Experts of a small language model.
Size: 10 layers, width 192, 13.3M parameters.
Training: 296M tokens, 4049 steps.
Below are experts of layer 2 (counted from 0) of a mixture-of-experts language model. Rows are named up (a neuron's input weights, with its number), down (a neuron's output weights, with its number) and show model dimensions 0-191. Each number is 128 + 32 x the weight over its row's rms, rounded and kept within 0 to 255. Numbers have three digits each.
Before each expert's rows: "gets" lists some tokens that make up at least twice as much of what it gets as of all text. This comes from a sample of Wikipedia text that the model never trained on. Tokens count by the router's weight.

# expert 37
gets: " the", "o", " The", " a", "The", "ho"
up0:110064149177130182120119156106150093129153127083112198162084077206104094163132141098121107075166146125106132188106120118129108111157147135100093147077127116142172105142085119118139140156069102128114088142150169081098113177197060113164097132103103121133116137099100099094164117121148154123174164168148103120120119101130105152155116124197136111127121186057044129157177144093079159121125099133186179123115189097114150096139102123101093099135185118194101154141126169110115116074142124138125139141138074091108134146108131111210131159119104053189130185152101106138119102088156097106
down0:149136112133148131174113131131147185174147124193124102086166114177101111173073110091098119152136110152140158109164123163092113112120187116154081104053075209101165124177134140080100105137128122115090127099150164113160120149099092142099104178097107082087136114108151172130091158136155093180096144167127100134163124099075114113098098167085140136124080139195079168172091160127168135136094143174109187091136141103089174146093118128140064103063126093142185081131110125197151144127123096080119105182132063147051134175126150119160143119111096151111173118105128106080178122088135141152

# expert 7
gets: ")", ",", "\"", " 19", "),", " May"
up0:154144133114116147133149121149153147116138047144113101114146113141136124136116095145220111108140088075153067101128099194137139115123193128144100124147138059080175109074141125139148137139073092134120129197137109170094116128154111109097209176117155045145122064103144073136106163128190100199123103144085133128118159095109124190148090089128097102159089129092120119125169101134144176123121137112119129155120106131184116106138082187188065136107121165120133151094103111097175194125136053089121094150123169105154110098166170118101116141142146115150086160144139107098045086095115122108
down0:068083128092074103053155090120095097112100162133148099087118156123169068182085155135139113116189098109134136170101086145102042144164128111118127129109151065142141186136150106087121106114134137083213139111126146164105138161088161127124111170118102170072144145103107150122124103110063135153116174133175153141148123147111133127176149111116093135160157137115140167172223114135152080147144133119165017158121142097142129123112109155181126121124166132122104150087117159103112123063188149137149141159116172084157098076164107163140123130126163150166137096111126218111154182096138112153

# expert 26
gets: "im", "ate", "um", "es", "am", "ance"
up0:158096108137141166147182140138115107138115166098151122108099144122091066114141140108125152157071183082080118082171115159170056037069096107121111134164095109110118108114138173144104153121067144127125128147126118146118097144168069098122086131104149151124181139127083169117154101133074029145113192184140132070112111090148159118099113092116139130151119142113115110161143156097131117107130115156116162161095118153114134097050154166073096100113074127146129183111158179133122099096196092130101136105193159112160110117100131172144157049091105159147141119155087102138089176197139091098
down0:155119140127107069140152130114133132140211118188139130088160147106144129196111116182119097145156178130171199072159079149114123130174061122141101135117187156151161060167170113118131102143114119164072131113183120091118100145094102185122104097072116152145185129098110124162158137109162127079107160143159120198118136194119134141136070098111123066114093097096168134136120148134185065144105149173110079156123116133143148126146116102142174115092146220148165097149142122063096066069113122114111148109056139131108148128152071092115058099127128127133112149117154114120097175114128113144

# expert 60
gets: "t", "p", "or", "ut", "ver", "d"
up0:112163116117183132138136112118131158088111202138081139163155067185082085127107167128066155127117081122184092140134124100086080136095125099169125138181095126071143078170123123157106130089113146106094029064137097096143119143113120122156110149104168162110114172122181147150149101137146142142146055103144157134104125103158122073088100112132114158142164112129187125107194129176080096145095160139156123163153168125160184127137159164083150126138105224144101126125123097138116167145171099160111085117127126089185171080097093169078133128131171141137126143136135082107109063091149065097
down0:145162099129099086121138086142108112089120154083111165136150140086105074108126072167074102126168126140155100142108078108062150108152113179079120159160146143129142126136174110181100145132096149100141146142121176113145117130135090150164160067099095151116119135105186151148128118110097117158150052113105125211128091098139196091127136147081121072099167184173056173126126114099121096189134104138129091120146064151130134144148085155139095184090162082114107038174125132122163094147095151172124170119162171191170180118165181109107098135143102075174129158152103120177123169109115148135

# expert 24
gets: "==", "===", "ph", "om", "ro", "min"
up0:099144101072168132118126131116084055105110123125151131112137110117060108079165183117136089146141117128155067121161157145101080082141112121116107148155069144132132110141155074121068167105134022175149101106127131150131150161100138207125127134115159176132105148120133156105132160162154108110038216125107112124127114109160142157162143098102083099153130124071128127128148102149037141095108111112085067058110163118128166140108109146110123209130158177152111100105100139131141194119120167134143154086142132201136112145116147099068082097109127180127200129142155124108172137149141144120
down0:072145178124206206083142125093116125133087060150084123095146133121088157104135137082131096117098152088101135166096079176047169131138168124126176108151081134144100093133087075175089104160180124159140167088125168162109110107129144121120079140116155127183121126123097122133117190140149117115116183111160113147132124121136106112106120150143120124108125152131170099121110145141147116136106093110142118092095175090115190126019118087092117189143137157138139088152151158059134170102184052110182119152115129154148098109200149149129151166154144201159081124160130085095170163122142134107

# expert 51
gets: " he", " and", " He", " it", " It", " was"
up0:120089121153203152147161093115132194120144141105097119128138144165161137112110121147142118100193037137168142147175116083131152093088103146148164113183123054133116112156122076192132106150068113138102179146107142168145122180059093115093204142143157126088061162174176137102123121144186106137106117145088110177114119117128145111127120100131103115169213098116130097154158138152101121159123081098206151148157114114152147113154154125190139140168145204117130088097144132123112165179116141103103129085094119121105059103152120091079158091081131113149124139135120115102113094054159109172
down0:141079168133106141178071085148169086115118091121092102068135125176119150123116097101175138124139128144125102127102128150153077132061049119176167111120126108064168065082122156151109153079163098108066065186139151073135203112107136146140152110118139142111133119115124137135112112103094156082117134127097210176066161134112100141119158078169193176114137119139114109124134087100140150107112153087155185080108158134148123164118062068156101157129131088111123138132087155172107134175162135129183161136217145117171137111104161128167162092109099158125157141147146123070096104123152151166

# expert 5
gets: "b", "f", "c", "ve", "p", "g"
up0:103133171099054142143117157071144112109152102094109169077120128122094140160147112087175088136091118106112185162096137110152129184107131108204081156164143086089123171137071121130140127178143199130131142086088217144091158106120104175134128132183110195189098113136167101110150099194142092136140083115137142139101121220110151191110130145132108116145075130052161141155100133136060159100166068118127122094180100140155138135076102138161154152113112117126143154106112141156134090071114185116124094115141123154075104131147126133125162070074082175107172122150114121162109126156127133128
down0:072145115128149162130103103113104118107092120116145160152138087079136110080054095102126119140144116100121084169109068082145088161131100153145100157124083127117080101164146112219098025161221074106143082131092146138117117157144134121133195124120092137094105146140084104134116093134100129139071170124139180120121127136143164122178118138118166179133130112168131090147122083101112115130153163165124154107162135159135090117162113118113116109143103114100100115146179125100102155070118184180173151174082150167156116116051171198112189136164159165152079136133128142138145192186143076152

# expert 58
gets: " |", ";", " and", ",", "ly", "ally"
up0:172126148163149143128141147144109104149132094079198150126094105159139108159102094126121150153133108072125169147106072066136132141143104138117109082143095224114160133140128141195126164112146083167134132028139162092109149110195090173144178172136101173095175137096155177103088138182163122130176145125152086134129054118181115106157137123143127122115105160045063118098185141114133080085115143136164175130089172075127136105119178090159150096164088081147096130084063138190144164112149163169114098118096143116114102161150143068119123151162127156129142094141084128128129100123129134111
down0:096115099154098059108203149104163163120124153110067172153089149119167077042091143168075195100118187178163180123159082161115129089089145117156123124182146152110166166099072121177149160149142112117086110109099123152164106112130169114091132121071079146183108147087098054127166128115159120133086114120166111160172098112121135127116168134140143140084177109138197149140141118136154100088131127173134035123098114087144154120101155150109105129107167143177088109125128120089135093123126171104079140107138109108153160080124117162107129109141138144085105198088095104127180193160115109106

# expert 44
gets: "x", "us", "if", "ant", "ist", "art"
up0:137151093079054085142080117126097119128155182112117191196127126140163145179073103172148191143061159117125155132167120121097124099131144109161103111159134107110086106123089152133148130133127103117154137154092224092078166149105129140116170132195137124110138113196151152121177071101132080090079156075077154099117147130110182127136136145135128219132130085107131130162135183123129182148138152097150143113130078140181099122074104091118102115113094139111141097116132138128073108135155146101118107164151098144239126143107106141132136066086092168100094169160127120117161085146140127189
down0:123206103144078081132100177138104098129071205128141132060163116180149141140107112118084103138166031146116123161048123142100157141126187163111179100142166142154127087071115120151144161109146157173133128137136173105130095127130134134172110182071111124112160105133126102118148176111121097149170111079164149177151119131099119143123178135117125103163091115138139124073163101128087095134130153212087168101147142107122175184164124116142107123136195169100096128134159127100083071111163147133085115103061102158157077125088122100104101121100135115100181160161063142126124080135168166168

# expert 3
gets: "ation", "ity", "ence", "ment", "s", "ion"
up0:109155108111110121093149095119176085128098133068173137124166145127124076178084153110133133103208097153125120069162116141144181126171120072170085162123133068130138102138133163101129126104089159146117141086116155122162104071136065119137064092075117120109168133112105158104171155076117163149101093147078126090138158178143125090125168100135152087145094149104146108157097085148081134154094110185074169134180101119147120137145080124175148196180125109153096181082164163075155184154095119098172120102135153133101157096128162128182125109175090151140130100081117114092127103133184216132
down0:109151137068138120124154066139151200138089165081126179106155119081123100110189163121195099130114175137146136130191154138196152109146121111121156114110149132159123120165112064107121175129124160173105150144166160156131158123092148199099142053184214093085165142095153100151122119094110103132123112138083124080126111113213153114090089078114091121115146141111130107034151146128157129096119114131169133164149111127127133076150154162146164108065132087168105178113098139118118120173079098173142153129077131045096165081092117128085097127124165111129115107136162117094130142077109137103

# expert 38
gets: "ent", "ter", "it", "ta", "t", "est"
up0:114122143174085159171065093130108087130116152114142105095112156052140161135119055101079177152148073113157090087155167158156120162148153115152199076112103175063125179126131195170100110129139131151103132189073094101112095147096107148148164096159148114126139118130093147122118136125172155109158086150089140093083123121091082190089115156153179156120169124128099130174105093102091100141137125199068165135088150147187071085128157162110152098127145109153201128115137172158157144074097141077086106143101158152120138150123095153142140116113098121160141096141200139148098094109097167083
down0:108167158125124134117147137217176126087163105149141119087128148133104196144127116133123179138157094139145150209150064175119108129189100167110153089161152140173105169097104110102134116093088097164127159130117135102127143169147157083088113115165145125132100157157097108155071080128140133161091122145140136118094059092145073139147097124110125192086097105117085148143126040109129153093112181132108126173041216119151147115161144098177172168132110138152109125132107140094169152112131124092113126085149185124116133124105071131137131124169143034077091119150176085162172135094133176111

# expert 19
gets: "il", "ri", "or", "ed", "li", " E"
up0:118157108127104137107096130061128128141150068140080166090111156142064072177185097151090081116079136110166145098179169115150134132135115125100101124110145106122097098111142068094117131160134094187100113153107160151188089161135086143103158075136135165117085092072120147161149128069051092181127223145144139117163161103129213159114135204124074147097169117108169114153190114133124111107144151145147162116108082104160130108145203121160120171150171195117098150102138167159130158096079123139137117143133161131173188120149084113110096074125142109125106149107132131182135125114150159115
down0:119125107110055137143199126109107123172110129116092113109131120103098127157204176113085171108138056079068112114110089112100114085150067104084105141110106122123109123074147151131204115096078101125145168102153112119145100111138103152175170128122134159108147129120132110170140140154102123149109093110109140092114140051110150174152148106141131134119142137134147123138109109139125134115151083109215178147126056110158187122177090076144143121175158113164165162104122112078149154117168096152219156114093196116181130098182191182113114181163178083134132104144071152078110145098134111095

# expert 74
gets: " ", " f", " st", " re", " con", " d"
up0:102128168135133152105086091079140173157171150157141103113145137131040145214159142121125156178213156108136174132139123149136143128145125107150119057083165198138125125172144104170108059181164177082108136133119165125111186168143050120166117159113156140088120146128122137116127119116080129116107137049134153096128107126097159087135153170188087147100105106098160154118148118142176140167189090145102111106093150094187109108125149092118121141132145092131128109120154219081129124115130190098112111118127155093116121123095115135171109124070148121134100086086122064061066112159147139150
down0:118088127109153105103144181157081108140056130123138089064106100108130092130159128103137125122139053190129177124128116101126143191126148073091145140097157069127140104098140114125131139154090122136113148144077135106129129110107138175160177194090151151113134089095143137178100081164101121111197142198078168142102077087092121143125138110106103177109137170144144167103092133154079126089132110169142155095107010111132174128088117107161222094194185116141131114140105167126088163168184128131157158095112170132085148163162155094127096089139087115162113122104116138146138125095154174098

# expert 31
gets: "re", "al", "an", "ar", "or", "er"
up0:142083087147201156187116122136106162141168097073135096157166055143140085138103140141172115120140146114119098150150128165122134112117176097113148166087107169118182068108144122110088117159110082194076102132112133090136177182137172114115142156160108147148096072133148176106109066177140177152147131119108163124145062099090056169143119141087104104126150129082142161114094150126067064147136098157149086160128148133139182134150130144058126147117131077185122103127082094157120112161128168113173136109151080114151107103073136146133110167084095078157121166129146177144071058151141110073
down0:116121166088144127133127104172100185111179152150129095119107086138186105132130152145119120150184090134149183167152128146125142127193167120097106085112128185142095037051107157161145096129054144145125076130122154121141116108176141127132152043139102132098139174134116116161123063146170177144073162108154127098137095185193141148108121137127084157153121143190146204114107100116141126177133122077081157105043208102112136124145109107127087115149175132131072113098149096140167081060118106160122124086143158138138154094179111122084104162127169129088126106080120151144137124107149131160

# expert 49
gets: "d", "t", "k", "st", "l", "g"
up0:055161160119065122168104142175090112102098223203105093213101159089119135197104162163188173164156123115102094129129138124109107092119145098082184108139180201137150116155121139143094120140138146179095099164162194167131086129147126109118142123096137159128124120153092171112126080149134123157128162175143150074106120121137092115097131140181082149109090161144111158114161117089170098149082154124146124114096123123148131116100190100093153116139107153150105094119051111057149134146125138135145108109169131204153178096108174106143087109166171088095096147161108091156103110129081111132
down0:150160128179160120107143175150118154146117110119080018122151168125200044085137086117130131147115161169194133157083097091157135126128080137153103079121130147110115144131057123115146147115123125103156156159089170169111114126182114092126105177127164105125106193121133132128151133163118142126057174168092097159115089111180140077143091114077141109124157224127173148197136086158170121107105112107163191126111093141111072147115154111116124099060144107106130062077123138216183116093129137155116145114151113127169138121091136160113131166179132099141137101122158108103131146128150141100

# expert 41
gets: " was", " is", " that", " were", " are", " \""
up0:140119078124144102111107107087055094120136093120144082080068155082147117105128099097161119089138148115182140079136064159138109146159125133120136160115092176134130126147123071124118113144164142134105174094141122131134139107168086194087162153144175138150066135176181132105156122158142064134148138104177139140162070174178156133109106106105162102164139096081157173172121148109163162099174082167117134150174137144175070107141125143083153198129093170141176150199126130182124124171075081108118153158150106135098144126137141114137078081214184159155169147159132127099136127058085117117
down0:108117147069137140138143102100153122128104125113163156127188176114087069084158121092169133152122138142163099109104076169065158153087155146181129147081160187106097136132077105130086089160145133139048175121156103147166160095117118135077177107145091132121154089149116142141160100160056170147110190080130174201127125080074107143087082101123066134109102173170051175071177114132153056125117123103108108139093142123127109138151169180094118123141140138124151078151092139147158106107119116142114128188150140108123112143183201127149130184106141136123119176122095122101114090139125089181

# expert 55
gets: "at", "ri", "ro", "op", "ad", "or"
up0:149133098123128171138178182148119111115063147152133125137178055151091118147205117121124141089107125145141112151142148091255110122088166127145161142143176104123157141150112129069106128113158057157158174151095124072115129142068118144161171156130146120142092147100065129075155140186151121108153148143075073155134186079157076086127083135147108137151180135130066106126128090101102145142097119152118139082083119152125052107125112173120128148078117130151175141133095112141139140113161101111196103095132099152139070128064061108151153186108122123140114147102087151128095093124134093113
down0:162136160138156108162079142110126137140134098078070153126143162126087078067144119159093136140072157104113058084125176130125121108094217142104114122169083101112068159142122196157098188112163093079138158143121148110121165109170180183096111135077125118064186139093079093146094091132115134107083109130133159203122180074126132131144126187154098102103125169180189120140164104155150115115107142095120185145131120138152125156139152108166161141132130139111133111139103090138121140139147132130167140150186156093118140157119087151073109046101171103183139151119116082135105165175202111091

# expert 52
gets: " the", " a", " The", " his", "The", " an"
up0:134175116116104121193152120091147163156093108147140132124161158091106106148141043176118103126169142185199135177080135065147194143127177154147114106179050143122118117128131064196129102155072095048124126142148128135152120157121117123089115144140134143160136119080116126139135094089077157164150149190151127117120116166186090157152147160105149163145135197143155093067058084089158182141112136107134122083158121099171130128121099075182100137132097168118128174131133136130139175100125106146156118108167082089163120151089118098151127145086094150131136134119117106108053138081169125197
down0:108128118106079112140135140131165107099110116133114111065085112140100121124122119191100090131165157105121080155144132034127167187091211126128109108165040113104099113082133167147086124079092105122118140174130157156092135098146136115124135119125141158167100109127121097146117118090064154159084173172181146090131104114131119128143167132102155112166152138168075167105111099157091107132115162125061153139168196148146153143125198117136134118121142094088152141177095143117147103135123174173119100133161126013115216121182138111159134145111134193147160135080152088093083181094140121160

# expert 12
gets: "ar", "ur", "or", "al", "ub", "ad"
up0:106154118101098101171089159080112084181088159142164100140129172070138138145098140127174121154173162152124158137160154143120112117116133148106108131131110142114196195070139149112180125163073111133156137165099130125160142180118115174138165094074124120110101164115121136098084128035169150169157129087152151107154210199097139141077155167143151114114119077131105079107161138068143124154140167093159149094115144128101126086132218051168106113088125124146129157135070139160122115097101128120126097105121109155065105119081158110171152021165120164179128145130103103140142087103135141121
down0:119089141152143139029097125181122070064072132125127090142112157136138113173153068133164133158166163124094105115105125117146114078136114117129187122131072179155130160181134160107135156094125135175143153133089138130122061140101104123133142139115072185067100131155088101120169149148171158196092093158139147129142187165157135166135142157164119135165097137086157157150084153130097170111143109176111094099156094115082127112112100151143111101085131080102109179172088088123112069080137095176135140161159099160168172149066075156104159122113113131159212102109127075114146135057156147119

# expert 43
gets: "ment", "ill", "ir", "est", "all", "ell"
up0:159164135110145136138089092100121099107097147067125111112175106106108160126095159152102146096076153125118110215076166119055133156106107114114105147066140133126163075084169165102114135132045128048148167084085095149102057163124141111169140100179121110164084166112157142105115123094091148107178104107145118081123171149114109161118132185117168164132075147169100091136128186146165130121085153126160066120168177143153135095157140171118148203140101133151097143139093148103119186096163111157094095164095191160150137103121130113135130156150127085145133122153111141174076163149185190134
down0:096118166114097122063205087081090186123134166120123158122100097180133097121124207153161161085129119126063165088108108065145114112108114128131111099137159130064103113111104136148132130183125072134153089138075095163111163172072178135106117123106153158197108104099107124169075121132131131168146156128114091173144104128182124151138116108128084131142109134166208086147159133078106135151120096117081116159159150142132122187143186089130104140113167077107103068143069127119172097121123129120130118161105078163108128146147155163157139140167226125082111085119185153146132055143149115153

# expert 46
gets: " |", ";", ")", ":", " /", "---|---|---|---|"
up0:085141107131073112176176117129132162090145112067206137082116105115129156162135109174084076170063133108127153133141166093098107125157122132150092064129119080113171152116153065113094117111146158078127139167106123093106156155154131049100166102129100150074117127139088151128123128070154206127129126133149137166117109152115118130116057151119080152161119202079145113046203157069132126131161120126150159131084134155157140053119140107104175117189107155100104150121128081150140127124070129188154132139147107181085058122101114069116179115088104145120136138152138124125096112154147164132
down0:124141098099105103105098158133054146172125073169130170120119139117102126087143104106105115080100186120179071160166184115127103118160083099101163128157141134142119090133160111141144155160133152192148088136083128166138191100099135159121134137107147159195137157122187083090117024138123147119118209112141107100139143149127088118113131122173165040108122071134125123069106150146116103116078152111088078108142079155108133102177096134115191166193165109168191160174149131119164137079141107124072084113091121153127134146161176137159130059110122153111110131090140124155147115092174156101

# expert 6
gets: " a", " in", " the", " was", " an", " is"
up0:110160127152134077145102145129116146169118120063140106195101147069159080119157096134138104138075125113151074151158167076106117142110140135098092046124181086133165136137165108081169140198092109132148087136082077133170097113108144164117121124165083110145114169126152140151175135158113102154105178098099143144103059157142148107138120212101083066146123100100128134151135134162163199151116167136124159115133162137158109140213094110085118164099178120146089164124158097141105129131124110150086104118163109113088135084123156112072120073171118185157171113174114182117203146085120179102
down0:097085109141132091144119076124126158124131141158114101073116153179189126101108162113157113122183114144106169156083170123084120165121124079169087162089186121104161181094163110158189136179112108126093146097066101087111133183125105090138114119083118163119150112128160112132045112074135168117140166133050172153098104125161135125148113061120072168131152106180086084167132125102077091110176177106158158078096143113079147217169188153096160136125121116134130096124085113123135096048158137092126116146144133132101103172101099167155108114173151133092125088150152137118112143168146089099